From a checkpoint of a small mixture-of-experts model trained on Wikipedia.
Experts: 96 experts in each of 17 layers, 48 SwiGLU neurons an expert, 4 picks a token, a sigmoid router.
Training: a variant of SOAP for the experts, 435M tokens, 6633 steps.
Below are experts of layer 13 (counted from 0) of a mixture-of-experts language model. Rows are named router (the router's row for the expert) and show model dimensions 0-191. Each number is 500 + 40 x the weight over its row's rms, rounded and kept within 0 to 999. Numbers have three digits each.
After each expert's rows: "mostly gets" lists some tokens that are sent to it at least half of the time. This comes from a sample of Wikipedia text that the model never trained on.

# expert 68
router:578522503511527534524487492445473491540492518433483515508513506475624490508523436514471561591526503530534489470450592506542504476495442501549446499508546490475535510514499550557506455570472385528500531497563508469470498491479465497543582470557507482512532434440460465501564452483523505415437492485484458469574469477535434484524447559440524492422466479489495468513464398499529502547518523464438471518486463496496502531553443450532535550478447463564571436392517513501539499493552522519510522451402465486503536524545452557478518524506478500507556485493461505522510501514513453474
mostly gets: " | Nominated |", " Apps / (Gls)", "Senior career*", " | Episode", " Top ", " | | |"

# expert 57
router:498489530490518598507515490496449492474441567505491564497562491426556512546527489571483501540523470476459486505515515525468496489556477510471434543485594544490484495468421560473527508502377455517459498455485445471477488462491502556444559536485529528561496446434500452515484521485446476519469496576492464449534534540469455484435488556510517505502420544547537484483498461467447537526499586513450490437474431466539506540520532498515472442468477602497479471432570509527487456407509528431442466462500444477487607508533486560464525521439502517500536531457487484527556471510493472517
mostly gets: " After the", " personal", "obal", " religious", "-year", " These"

# expert 15
router:492506514474539508574589564505511535503538484465565550475487555472490514461498486538522518529487491455521550520530431426429484497545497412474556477508487453522417413483520459516448526459488489542506530477503514563512525518566472481500517503495454565480528544516556534569496426466509548497466539497469510502479559505475523504488495516556487456555481532456558507512483517500417487538502470523568444516528522444521523511505520423474554569605548559417501433602464491486528537419477512497496479514519523490533503426513472477459540491525487491518456546539456560443477521470383560453
mostly gets: "==Early life", " In addition", " respect", " might", " feel", " reason"

# expert 37
router:530470519492519421502433521476565519491515486576536471457574503548474531529555442536582483472500448569571503512495522499517493527533508521502527459543485510544593485474379545458502496504544494513506463541498436427490505536444466430468468461531440489478506568458451436405459506549563525459465510488490564539510458477540478471423503489503477504488497469516497450509484461504505541535570495493419486540574489465471505532449573486454452540492513445510504511436487516505515500488427465537552494461476549577511412585476481442520503510512486482495553429526461554535558556467513496504
mostly gets: "ers (", "- (", "o (", "s (", "er (", "\" ("

# expert 58
router:470462526506534521529538502526514495491501442472487549475530463466525541511574489487535543533493482510524534454422466543520512471496496576513507429497562496460468491469476516438550496559472425532504484439508514414488520487527460515519535433491515520517550436387396418473477516536535493403479461513487476485546497471561524418424444504455514536489541487446453454498540473549507565497551501500474515481507546488434488492528485537545429564518504491553524451461488491465532474463548481527526463434476618559498507515455496574550456458471475561492611485516468560532516489500485489457
mostly gets: " was held", " died", " was built", " was born", " worked", " Arth"

# expert 9
router:430445496541473469542536560508569465506496470489477558472471469477527498461514508596434458527558477443533553505490531404441522530520445481435576456493424497530492500503492509554479554454591486453539467502538476585499531528552445460524477521545449521453546492482489550557472507500518520496519524486513523543509462486497546465485482473512493428502537462455499516506463545549546508497554449540501428499458585508511519466544534506518570500538525539419475480515468441473541559462466461467492461581487520517505527485459398507513553484592449521526453579543457491541494465459451559541
mostly gets: " | United States", " | BRA", " | Canada", " Ministry", " | USA", " United Kingdom"

# expert 12
router:443457495526522475478556540489538510480492482449511545443464439501467460451508496564524461478510500464528489546460484512448474465526463465476583512453487482472438445458487484534446547425529502516520480471559449603485571503533458415613551571499484526467546509514575541522522471470522472486508514525492529585508460557472528481474513480535471443497491477456497490484518520555562491531538474500508454501475643482537519516578539520506587541499549558420495451541489467501560515508490499537487512533449509521465509472494483531534577485514463532502377596541463538468504494482496503514
mostly gets: " was appointed", ", at", " at", " was named", ", which was", " which was"

# expert 51
router:527506480491484559526539571462513515457521500421449542536516486489584461464582472462449549520518446530522569526481530544483502482472480538496474501465449487503516515481511464459560510474490474465499482504546546425440499479522497440485473498482505467492500458491499462448438507460502487495416473555539403462583408466573496516506443518427563479457524503404403497441517450489530591514480472505512472464467436493437490524522528478571469505507435502511491450439505545494495510505577461482476490412483553574529539451474475564443557572519475527537513513475469531531501512514472479421
mostly gets: "|---|---|---|---|---|", " | Pts", "N/", " | Pld", "|---|---|---|---|", "- Place of birth"

# expert 66
router:508458557513509543583547469519487462462532482489511491536559464490576504572527446489517519545495524527530589453467544484521522508466502495583488456478574440490477445511483489415522487568450424526494521498498530510466580516473460519513561442539529515533527500483482444531472465510507474455371487502473492482561508474569531391432429513488504528504556495404458499512482433557472518520507479495566464473529517466464549530554492470474559547481496468570517489509515481476546454419542535516583491520436524488503503537489473578426471534455480522488506488536436546503479506494433513456
mostly gets: "Scientific classification", " was held", " died", " was built", " was born", " She was"

# expert 63
router:525536498489467542478487498509544466590503504495468539526526526494555508471521506385463538560465500478510500460479576610550513515505483500530427511520570533436463531561403519483534488575488440530474496488578567429515496477553457451501559457502482462538472427502470484410484486513507503427461497549516511513520451522468473480513418506448524469456551469494467451494445437468466473487512542516458523455538510468488528553515562480501471504454419481548511438447509540490487499434572505506533486418488576551461523495486528558447501559449500563479540432524473512549517479541502462510
mostly gets: " He is", " after a", " and is", " was not", " who had", " can be"

# expert 45
router:492496479480539417513460474499516523508541470492557531493481510536434541499534441533522478431536498478504523432487501416457536505553466491533489457532447509524512568490453488506497562538524551492537483467468548417428486480479489567445456428523478547542435515510479456461531569519551595548480577502502519503409486476518511470474464501514489527512537487541517499533431542495425472454482507461523447505498508439536582573435474510511448516560442483504519562501503509508449503492411528488412463561489539482487356487468551482557521538527498458480521454513478458441453480504504528441
mostly gets: " in his", " in her", " to his", " to her", "|  | Democratic", " with her"

# expert 50
router:517511518505493583516542478453446553490511543478443500489524520486599489543474484445449560592472495495493525496440570563591479506521482552492435453472548503485474532479501547498605485527476393591504512544489511340480513448506452465497495495487479447519510370492433461506449525503477516468430529525536452511557528503546434485500439519414515501496505476525436492558436407444545498456475552476535544511525449504498510482526478472529520495493491476462533521443520500447533492470549511475504480445457542481505500507501506481493511521531519526521534437524502533533487507519492476545
mostly gets: " Arth", " of p", " of s", "-n", "-m", " sn"

# expert 20
router:472470537477483461507490506459480577545490514451436528442496528531539520507507528455526513556553478467549465562486533543481451516531467491503520517456547481514428464497433520514456528517541517601500452537505467506519506506580484396472468520480529519522489485537542560480490447537546456438531480448464548503502470565507529499500514470527518443486465435422499522512467550473522452481556473490539440507502578519520526465553567488515517549547499482415469450561469511435591564517502423462486418480516490537482530483481438536446567473565480517527441589476455471511460502407463543562
mostly gets: "==D", "==B", "==E", "==S", "==P", "==F"

# expert 95
router:490472521464562536472431449514406462547455446504482424459463437553478567431458473494494477498511494503481431513554502490474453495463530542499460549443501480443469568470523521546531444450553564438519485508488503488519498489459591549510507570422533426549506497464574480482506479472443491501504576480538532442455515450487463562541577548477528488488588487513440476515492480440507465452519513490469539491489516540493477499499538529500479505522506505490500586559547542456461513610513550506430543484537462535545534474579532510493496439477431446528498495452524534475498483525513440575
mostly gets: "rish", "akh", " directed by", " Baron", " by:", " Anton"

# expert 79
router:579532473504467458502536502548498434515491470443478491491416509595483518479463516494520484576449447522506520554501542515513484450537517481546468493482540574442467511522413418510515516548611536504478500470558540502589589543534513433538499565474519456487507559466506471415614458489514439540545539532504493421500484554464456556515522513504489486519579495466536474503564470491553439483444496423548532431498488525460493470485536509445497474550469520514545511512487533497492510559473578506425516492522513480471515535467532555448525500489489455512444479519535516435485511503519426498
mostly gets: " | L ", " took", "- Coordinates: ", "- • Total: ", "′", " to take"

# expert 40
router:497430542510533497481437533443554533507498463604510494477535550573432483477545496476574496488567508537547508473527495515460548504529491504478584436530435502536531507463390504454464517446544503555536488525490486421511524468503510437462456523546430490488500523429479462389500529514546499488483504486457554451537408467540490492492509487510478482458529523461487480478516484438527484548554536459472457542586499523475475534432562526503417521551529491544485507434480517477524517500471462538562486467447516554542390560520436470556480496537516490536537526526506570524524533460454466518
mostly gets: "ers (", "- (", "o (", " (\"", "\" (", "s ("

# expert 71
router:534541477499502475456453497509553494441488520561518541534519533461487504497545476517545451555491530489436500531559498571525501459498518490536464595470536541425474463571547517558557468527475471549488441503461484461519500532509462544511541480484517462501516498539440480480474504425535525505474447504477378459483464517477519557453469484451480498497448470454582503462574552426444488528564534521455518479457462524467506538502523478571529470450469502585425499406499436519490512448512525488434523505514521453495551509483528573509418517401584478521500459486561499491520496502431447568
mostly gets: " After the", " a s", " His", " a m", " after a", " whose"

# expert 90
router:497497558499462555444443449522479551538540440480482446552534453532506520526473530444516476493526500534457497526459526514523465497469502553510438585541533521470423540520459493511528520458550568520484481510503497531558484501549495483497446546389503465538512483499537555453503490562471460503517534404495491386502518501447455571560604549491502549517556480511495507467498505478573572443458435492519592505522494600533539496550494477541477491545495502516494464559566489452558542517529481514392481489529502517513525513510473506472503415494496421562538533470485461500494468441549480522
mostly gets: " McC", "; C", "===R", " Yam", " \"H", " \"B"

# expert 52
router:536529472489453558499514553541483467473457541338474563548542501480561447457558555472429597553445451479508478501500554495527488499515502483559502493559561522477494514543508508449557471533541410455467493474484502525479518463510476543502511508590518459557483417420449456429441522535488485443453507481468455529568520453545486474435462525446543513479489492491489483492532466475479488478548522487461539465451491448497483481534515522555518513500417504531546448453495489447495453511527439519580485477491504558482524505486469482470501506477497487502566471555432506626519541508492479482
mostly gets: "|---|---|---|---|---|---|", "Scientific classification", "|---|---|", "|---|---|---|---|---|", "- Family", " % |"

# expert 55
router:504544441442495519543491530498583471500510499481474525474498509494573500435511508463521543547461463450520475550514558571477533488501461517449518473483519525462511528453383559418524491476541425566488562452533503394549440413578453471534527513540494499463502420458472488438512470486546531415463439484502506475514406515557466526428438539476523487509454477503478473546503504505517490532477478509526482518514496437452454538490478549556445499553450495542515476447515507587577469477520495503492490499517561545470541478499500537462531552464485516528533527466514545550530519506454397442
mostly gets: "|---|---|---|---|---|", " | Pld", " founded in ", " beg", "Acc", "math"

# expert 76
router:489495561505471537445437434514476529540545445491453432529533433565525527473463506452486457511496540539468526537454545519560464497468494535493439550476531549486426580504451518501509507509515530522515477507518503492563531512570514472508470551395508470517508484495536550439482486565451476498523533406493533395535488506467438555546599548499550520533531503493454505461515507474592526463449463517517548490551483579519539482525511478546427500532453502496458468527565499464536518560535492486398479460534513499540534487526490484453511410529494438543509537411489434499488472450524471543
mostly gets: "; C", "===R", "- Years: Team /", "(s", " \"H", " \"B"

# expert 87
router:472526526502470532547411451557429559463523524522560478509490477507418547545492487573433488521519516521469602470561493387519545575447535514570521562475443482513469515538541465572535466525464517481509487592480522477513533528487451575519479547498512485530508507476470504547506488498501506537529557472485413502508517432452537519505545447524494510490579523536526507500558469465511475521496468488533486492549504561483559454498463546438522496525543490523462543420457491461419520467468469462517452550574458441529477452458470495555424450571521529503526549561505473457504489494493566466
mostly gets: " respectively", " today", " in the United States", " each other", " North America", " itself"

# expert 49
router:492558502498424574503524565506529488508468518460595559519532585408515508447543447472460516573454499477505591530483490419502545495490453497522503463553439540492543474551503475532570422490494406444498541510429531466469454538505466550503505470515471456493482531541450497559484449488523536495477480564446410546559524450506516547479459506447548503550552516547532443482514507471436500453539468504492501494559482428561543498499469488547414558530520504526505470466480507485487552472512497465524423464473604462525509476501529464475479524513491476494557411518506531492449477508499546479
mostly gets: " They", ", which", ", they", "ropoda", " The film", "), which"

# expert 36
router:505481483462560458526472475509506506514525444496537524497525503515494521497534506512505480441559506486544484424508503422485551482520445480503518444505407493535541566478458464484502556574540544462551495458490549463434476524464488608477495411541472537546421528530502440484509517521544624532471571520514497497460502483527529520489466490483481555516543488564500511523473501516438479477473550495533466538477515436497560567423492486484447529536421487497548557499521541484459532494376540491438448566491532467530367503506555503561495527465492462485502455531513469437491512513502504420
mostly gets: " describ", " maint", " highly", "|  | Labour", " suc", " felt"

# expert 43
router:520521505474510456559468437493505531472513530597501488464559468479474470560535521501550423505513503517507482517461469548420484436509514490519485631433545543532540463553519561549546480477447493542434496485526434485469508526535496603459530519474542555521495527555515465532487489475487519559507482556450450483495512500485486552505521509469478520490435512516554511471521526518451444492460553505435493499468413477502524559508454534558579504485516504535444511487519485510455469445540474464472552512511479429468555504566557597584424559406524514518505484421567471451524480511472522505
mostly gets: " member of the", " into the", "ed in the", " against the", " over the", "ation of the"

# expert 18
router:516526505523543480501571544467516469435540483403561493450468507473457437422480490503462471489519490514575538497482464455475496551515470405493533439454437502452472423511541514557466511432524457568519551486471497533472498482473537487487456562502543495476547459476436532606499476446538519505455519510452520581489537461483531528430447451507496477555484520491464458567519456549526460485510473475578482509564547478475502480477512514487511560531562543405546513499461460500533592505482517508541471514479501500496464501490466436483547548602442465510433517563517535454503481531429546541
mostly gets: "arly life", " respons", " respect", " vers", " vocals", " comment"

# expert 28
router:501486549491580397540453537431467504542565490563532453508475518514449536615510485515509509417531549498534494404486512441499533468562506519477521499507502443459548450468479539469488522507486526558485491509492513479446498561454544537446495418522501563515458575512557468505516474513526571482509580530512538500509515549520497451514476499478517523514487514538497514489435556493497472600501509473504463534532527493457531515503514483428486406473515453557475521526537489470530406513401499494509462577442443474519390551544523458478491522577493503458550489485511486518575473520483542461
mostly gets: " professor", " lawy", "ritten", " very", " chairman", ") was a"

# expert 70
router:506519537538538477558523471513536536551501523556501542469525465423542447447498567481526548439540505432480510519592449522470563512471491508556438469510466550503503525507514500498562501492463456495559487498558490437491483449417513555510559503474540417515476465457463462444458550469486482466454494504594512577444471413565588436513488526519556503401529464547418513518463437538444509434489492509473491467483468517505507535448444488517528515512491544525546492499479495562482485510509538517519511477492596469482429507487523498531469580391538495517474493560509447494495520555510475469
mostly gets: "ensis", "ović", "ić", "sson", "umar", "owski"

# expert 38
router:521456527468551411491458546461513502440572469560571463563487541522431534563521500484490478427560501517551513433480492429515566496512498515484541503539495443485518523455494561492507519521489526540508530503434525456457464522443520519438440404539435543473452540522492436457485543525578605544487507493512545486515497527538500490521510463473463519512481511511467482470423536496475485533489494482470457505536473448448567525414515475500467459484476457572479571474520507457509516493375446497524456535503487493550370498508510435571448488537495486464556479512526474522519474508485509439
mostly gets: "°N ", "- Genre", " professor", "- Order", "order", " JP"

# expert 48
router:522531536445476521493509519517530515529550512482483585543563502456608536497565509478515534500535489467465526511454573537513521497505493565513448433561530488494454528490504493477555511524436386580492519507509496427493472457507481490526534487510526466564546432496454482477436487545494523425471526444516492458581460517473459499446444534473564502476512471495448411484481445501537554461498539537460498509452457419479464518582487452583463547507459510542532459434510537474594488443542483538459427452521573501469521509430500513456495515471518476489545472512484482577497452457490444478
mostly gets: "- Kingdom", "- Label", " and K", " and W", " in K", ", W"

# expert 73
router:460432542503504475481468454499440482494434481450526431495426438552485554499485517436462490470521480497493483491465495470484450493509539529492516509469576479451467493500577487495513485517521501458485503524500516585510539536507556480508495530411552454549528500480574517498545483543468446517540549441511487423485601454481471529541572565475501481506574479515480513462535469457526448459489453423546583473522578608427507480538501489468498486466556503493502507550560541467470469590495538496466556560475445509555581513509497527436476414524526480534527491457467498421508499510547459556
mostly gets: "- Kingdom: Animalia", "isambiguation", " of Historic Places", "- Died: ", " continue", " in the United States"

# expert 1
router:441505449529449497459547503497458584434516518438473555480447548575567499498532463504442513486548429524538503535469526473419486513533464485463583459459528459460466526552408454449483513507532504475521488484507527520504548532510498450510553485471525532537540442473528516504484520497446450509528465556549469552424479482505545476520498530522435500545506527500556529461484496509507536459575532527538434539405512513544530539487594496483494516542461590461432534486504470523539584540504486441458541475385543463473492559461412483456552517483493557528530507502517541423485478509477510525
mostly gets: " would", " could", " used to", " able to", " decided to", " in order to"

# expert 88
router:444494520535492519455428461550521424471499483578480532490542485526533467462474545471515460494438553469530460488512454605526498534429484484530481542485580501516544528489473499491509468521535522431412453488544449485503498446539541552607547549463517387492496482559576493458558472504440411510441471479523409454486504507488466500476464533498479472436472530504473508470544510483484507504496475523476563491475528533539520465484433539494506505380472462541511458485435520481465452518549498539437516529490501434468573482505521612490522549443516488508457464489505524472536522487572493492
mostly gets: " took", "- Website:", " gave", "- • Density: ", "During", ", while the"

# expert 77
router:451486509517488525535453458532464567497499517498542532508512518509456509505519434536438471537527481537469619489541512380457502574434510493580512532469439517509488539581479445536516466525455496489479473572477534512520524503525410568562442560469496497516486578515468500567491496482509502511547545496516432527430493451469565498494540474550460484548615512573528545490561415472510468476501467520555453490530485561481549467478487567474456467510486505523490517442499490465455558471505488495491476516561528409489485429457495518525447519576543508503517498511498438444487502489437540452
mostly gets: " respectively", " today", " in the United States", " each other", " North America", " itself"

# expert 6
router:395494433486514497495473517484509530470489506515432587490458434484512488435440515500512463500498522468468521531461520598510443494525489447412544487510503481452462513493531524499533546437517504536509515557544519510528526485587527394494495549511480549478578483487530580562499494488497526563498512511532569544449531510431473522516545453533448431557530452555475452491452527492566503511515469561483447505488549520523484497521536477492535556547478512476516446537461537547566583441468464487479472560475511451503545474501506413525563458534467546515494557532526556462485425444419510552
mostly gets: "==F", "==B", "==P", " equ", " gr", " br"

# expert 41
router:580507537533485441515465536424527482426558461536578465505536511484484499544573526507433475449521485563495572468528471342493518506487511469471511498511478494496536458474529494510440502470447514497534555502429524505441429520434548554420423426517465551525497527511479431499505514480536584505434491499435500488544505461517503520511500470490523531578496512496514480523466517469457514520474499445482478465577454417481551527479488492447494533473525486458525585492519513503521511479406463464567460513533464447535425467489518445549477501548448493470550501523502558491507461553512564461
mostly gets: " interview", "ualification", "vironment", "eption", " fire", "oute"

# expert 0
router:461453512515514455468563580452541518472509489470503594462467490466495475450532518564481457457562492449536469545469454510443497507572464474436553464485476454458458471458513475540481531445546482521540464448534461550477554500564496431495572550531495508482503480502535543574485522506519469506526482526505532583419457520488524485491508514528481475520445455470512574509439527580552494521549461516490431501467569529551521539533546483507572546525560570395513523594491473533579562512509514480507554501477516539494481447468440466512568512520515514479403546570468545531496502485484517527
mostly gets: "е", " d'", "â", " de la", " Fr", " Mart"

# expert 56
router:505453471519464527519543576492564453444452527521473583572542520470638481465521456517462486539434494498516525480485561549539541501443507504550483432504572528527519495522438463507568496584454450508514491422465525475486481475469458526515566456525528435535499412489490473456477505507461493465392512470516435509503472481515470472445409475496498504447550545474447481510504441504448517463489508571508497456483490477487497530541498505576491582465441493507536485441498532510465529434527495545537484453495563512466546483446554574473497573448503512500521441514461521511510491520474430445
mostly gets: ", who", " They", " died", " She was", " worked", " He was"

# expert 17
router:491476491494497451564527495492534530490442465485554491477483469476508499464506495546497512377556538488516438511552454493429485511537419554477575507493506539497435456505555498523531535430565493497543490443480501568527570492538473482488530512527532594477516521492513534586485498517554477473494540462555582523473466498462581522534549516540517426546508496448451511524505528584515529505516457506470458531470523520507457521451571486542508534536509536466521484573490501532543633498537445502411457455490492454512497482486469488498542528443459415527482584505463533524482504411534483571
mostly gets: " JPN", " | BRA", " | John", " Mike", " | USA", " | ENG"

# expert 83
router:444523473489506547439427441492412481518446463488481481462453483531504543446458544480491493524470513507480468551474544561479422507509510538459490513497589467407431590502544501497505476519522507484452494562494531517554533484531531452508453612438543448509541487457511539483522515518434474512484504449524513424515551485461422579541560490475516466489567479548491515482496505428574462470507474417535549527533508581479515487562493467462498510501493503501507543483523549440495440560454544499410512526518419526543575496526528530476522427500483525526510474452501489461458485501491445581
mostly gets: "-st", "===R", "Rep", " \"H", " (n", "(s"

# expert 64
router:534520512541498528494500514491525465485474534456503508543497545518578473496531485465462552547528468512480528493474542554508538541477501495550466459489503536432482516495529505476580494508412398515482492474515521434447484480414455470517509486484556477556483389413368486486489513511514525477365522557488543479519485443491460548458404501463515519470528486506398461509498404487477515507492481524485516536479486487461497495543481450499424571552467487494549522441501549502509492476537502501551494440498493549518499498439518461504456477473443519505558439573447578571466449531468523491
mostly gets: " Stud", " aud", "|---|---|", " rad", "- Produc", " spe"

# expert 13
router:441493523470483552480475488519512512533533552536445457513521529488492448474498536494547437502461501509511498504543483580502505478481485463474474529459584500582489453537420479469576419515559481445452517497509447536575528493537531511566552536540530449509514532564543471492461507479515383520517557515493486537440503455537487494489463471459491489493483520493522489466538449593529521521538497540455493548451515435487541516518425538505467537446492488503456478462472492485442441496543489497492588527480536547454590511527547633479495544441507530524359476517487548462538509505451513457
mostly gets: " would", " could", " used to", " able to", " due to", ", after"

# expert 21
router:491415490508472519475552567450541548435503525473517531469536518449523449468507537591474452441529490468484516536565508427503513491472482487481577471487401439485475508488542453477432603476473497489531480560464457552500565455517456510430502550488491542514482502517511527578510507514489451502523496501474515516426442476467553461539551483544435465472486462420531573481499555492518495510510462590500407457532502498492499493516559526481573498498485509441527476551493456494551568503474444515527471551487476479478523488408418498580538434564463522496464553489455526544494487460461549518
mostly gets: " In addition", " ==", "== History ==", "arly life", "==History==", "==Career=="

# expert 23
router:449472551534499503487533513479576532525546436530441511481517448467483495486479545525503529420552505486491455554486443485451510534537460476468508460514450492484437543483488420497497557489476480589542480490576450454525507456600462475541575560520479449435498433506490542516438490475492462555516463527531489506449490481476533468543476536533525509500450468498479585543397499589566469501477462538470469508504508510564427510487508492537508489465540554412551519569505467533554528480524553489545540480486578522429468471521463409499532543512522509516425572560518520577475523501488485494
mostly gets: "у", " d'", "е", " de la", "â", " Fr"

# expert 3
router:444455530521517441488574520512507521529508566457514585500473406457516505472460473560442498539503464530479471506533405556468482520555471456484594475521523528581480507482502478490506478438499479507481463522511466538534540418541507483541496533482442461501516484524512505529472516480477432556536494453554521590462484535457528491497477438535552378525530409462554546475462530475544514471554495517499494475433547553514485496505523450523476547502566558397492478532493488519512508571523500564560483549464547433517505492471461534496562507539480474497461505527450555454471510416467554559
mostly gets: "%;", " used to", " (Note", " used for", " (now", " such as"

# expert 78
router:514516508528484537445478453506412486519438471427521464477450459562520507481464471475472464550509470496477459506492516439509464485518516477521505509450553498454462555510548461498490448473571547425503489498497513530526509556462533474482472538430527474524537499460534507473568537498463496464541503481499512387525519467450439568554639519454506494498537486492558489460537486421524495530468469418513610503500519585505540500558485478420518505535536526473481523530553536438470467581478510472412515510490413542520588461527474527510508419492472458534515461446468514464518464525558484537
mostly gets: "- Years: Team /", " ask", " Golden", "ootball", " Women's", "Follow"

# expert 93
router:531486481493490531469481495496422495490465500519522508473541514430498448497535441482504423538482497477418502497483484569431431440519559470465464556478541554483487501517475544535524493509482536477475505475502433463515552524510515526462503547379547484522521529513532501516505488425445491532506492567500441439482567516421494601485530518467564510523502460526536555461541515426470495508490572497508527445480489556540519501523520561490543485428553498457457463474545580511437485459533552513450534459543444484522621465574506551491433494473515497513499465457531472456566475515559489603
mostly gets: " The first", " because", "In ", "; the", ", while the", " Another"

# expert 4
router:458435509525543473599516549475466490505510470473497605485517403438519446475468448566547467500477516498511448538470450497434462492507493463474527503545552514489531429486549481550455578532519499541488505449532438531485564498525476501514579510487527522465567475523546562522493412460454414500473489486487450527533492535470559452480473521475488495571432487466507527483511600544502523510522488511457396475451547469572502500497576496533559547436584515495521433493470525533493553465526538543491499503454414516523561457464457532538547520545497494485492525470501501497532487475437554526
mostly gets: ", which was", " was named", " was appointed", " was the first", " which was", " due to"

# expert 61
router:503512448478496596504532520493525469520511557411546583496516591411592498422539451479476504568480439476508532488482546461494537516517451526588486429490495534551508538552452441510539484556508415478498531469490519478463453534519426536514492474511481481523495423527388454527486471479485561454473523540477409499498505472473490527461410498460531531486527517533493502508516431516455523482518535534525468490483454429537539530508488467500465554546459509520542476480503524517490521428550507458483479449458644499529496503456533473479514538507421522479508447570462506502475503513508478458
mostly gets: " They", ", which", ", who", ", they", "), which", ", where he"

# expert 19
router:517487460452512451556491592533522529480464440484511577461508409443477463487515501529492476503487429410458506494443480592465503440481519457493463458499488495477583423493494504516511579514467522489535477455565428543460510429562478496478506494537458547456536521445457521414473474545438566500610542531561539517523533498480467538465526499510508481562511514527474545478497494491470422521529487456481541469518524535464489491496581523504506505556514597569546439508501437490537483458527513583568513558499510503514481552467514530550518529517533473519520526478564493501502541561545459437
mostly gets: "- Born: ", " Since", "s in", " during", " List of", " since"

# expert 67
router:434506464495462566483428475473479532478425490497436523502561487472599473458489503491548521532448507477487503523452569580529519450438475452522454460519585505468465579513476518487606509486439409541483469492501566459507509493513501448538481509509479495525523372417390492463472478540494472546399445473500503469522540447504464449472475473497558498521521523535438477509491484516535530448524463567496511525477507521484513486497489463548432542504432502548510484435542515498553512456540520470509424477484563509497533550447534452519503500451440519501544534511507487546431475537454473514
mostly gets: " of s", " of p", "|---|---|", " in M", " a s", " a m"

# expert 94
router:503494520514514580473507514569516450495485479458542474522507472538563458484486526466570471486428496487554506525548465492535524435487516475457502469471581529470505454470515498435474470520512495448459536497460497550537492482494473521487549497493514502420485542506583504512539470517466447472445478444500445436522475443519470528526489562486466556513497501478470525457502541535492403535420454453581522574456514427454496492469491528512483574531490501543507477542512446521484437533484528520471518528454477501513551505576526628421544474420455456515467471385538565409534560476447493508
mostly gets: " because", "During", " tells", " took", " gave", " whether"

# expert 34
router:546483518453552428547487479529509502462525514582515509507549481477469531545557554565492495407506515470558491443498454463515556469469530503472485486524491442512510524444494540454462527506450522469505518476492516507450511493446512555409451451533448581513408537489490401454526532548488561470497533530481526548556513548555513437502473456495521530475507492519519502501485507486421455517457457511457545473486463462415498515441519545480440463493418496571488537512490481517495439566435518491589479534515430446488388554514543491541474520520503517477549482492535425570550552518553520461
mostly gets: " years ago", "°E", "104", "103", " Singles", "101"

# expert 16
router:522490422505486464450515490460550520425444470488492537459422491527516472513464534520520461524546460529455517530474490528480527544547464509380530504515431508503473494506469534547493527494532458553463536469482481513476543480518547384589476541490514505507514450458491600527531509454514559506501520491449525490477505521441509621464467529545531458541456494461482468498536532472563463487541496491524439495499502506570484480571451524497522526539538483438475478506491461462613553550501543555461472491496377550522532477440481558526522416510517513536545536547495523535430495511460463575
mostly gets: "==D", "==B", "==E", "==S", "==P", "==M"

# expert 65
router:508482501506454519512551506564555526520457577477454542504539568475631537482490453537536505541499454462532357506502543533506552528439527474499513500522609551563550475557443517466510468554462441517476523495468496456466472494498443478573497451464496478518451458469476448499476499522503477477487486487531529448565493519467466521481473486481528479468502539540489460499513431439528459422519512522419463472490504457486489496486497480477447605492476464490563532411465490436517502558530521488540464533502497481497491504475501574580432517488463481523499375482462567553483537494501490473
mostly gets: " | — |  |", "- Died:", " people.", " area.", "an.", "th century."

# expert 11
router:479496392394534450556561597470563518480505487528472516456517461526514481533545503505493535480573486494539540495467488587465496481505520507472563440533477435570510492467473501480485536448468500501568454490543522528477547465515564382507489506496501557471513501446497494466508545484496526483573526479469562573510467574542527467474554528527504465515500504444516479483586506529567506506573458522457506504489543532496473502549554484510504542531450571482527457508504424526532517532495460514472533524433612519504527548428536467472569467530483480466499531579520485588537500475438458485
mostly gets: "- Born: ", "\" – ", " ISBN ", "- Phylum", "er, ", " ±"

# expert 72
router:462487433451476503566511542490562575542408482593417431473494470512488496521513452451537575500556486522524446469505487660476466495493486476493512485491473480627548513485412502452529512471544459501491504466533548484530493473475481424515449518494528500526501470429526540486491535482525485514521534545457521519498498506509490491488559521506503470521505487475468469505578479533541565531571518496435478503472445531479491492504545552479484491527448464551509476407537447542469497491544494551518537509501549520489528600436539484530525543489486541506548479547515545563511518501432406434
mostly gets: "- • Total: ", "In ", " On ", "- Elevation: ", " age of ", " code: "

# expert 42
router:613528562534527490515504502502500467447557508503599469535529527473438487586503452503496476495503500558512554471491476382526509504517491467480487536535441437489483457489528518507462477484465463547497528543475510434431476564445534543457469450563467520453480532442458434521546498461542598496433538545509527489561513439547515540485426504497480524547494525533462469550476506445478485579463453464540497566485506441505529509425486464427448525568571479522462517522522535492468514508438504428502515516509468518520412508498509401523464467526440457493543476543520512475526468512472532450
mostly gets: " lawy", " professor", " interview", " head coach", " coach", "inemat"

# expert 92
router:542491484518538529433487470477497563506518455530433486460501542506468476467478562447508480401586510491463458505543452539447500491516515519502475489449506508459496556519553469510524525508520539471535489487509463458519540439515536560489505524495496468514437534544547505547463520494526465520474502544617511474406534479531500538534519519492522460484447451512493576514460454550493474444471491465480437468498506556499430530445445488519514467472548544536507574597455575561504480511539493446487572432517546515454422472549468463516509524404566477489426440555550502536547572535561442517
mostly gets: "', ", " Yam", " McC", "rish", "abri", "akh"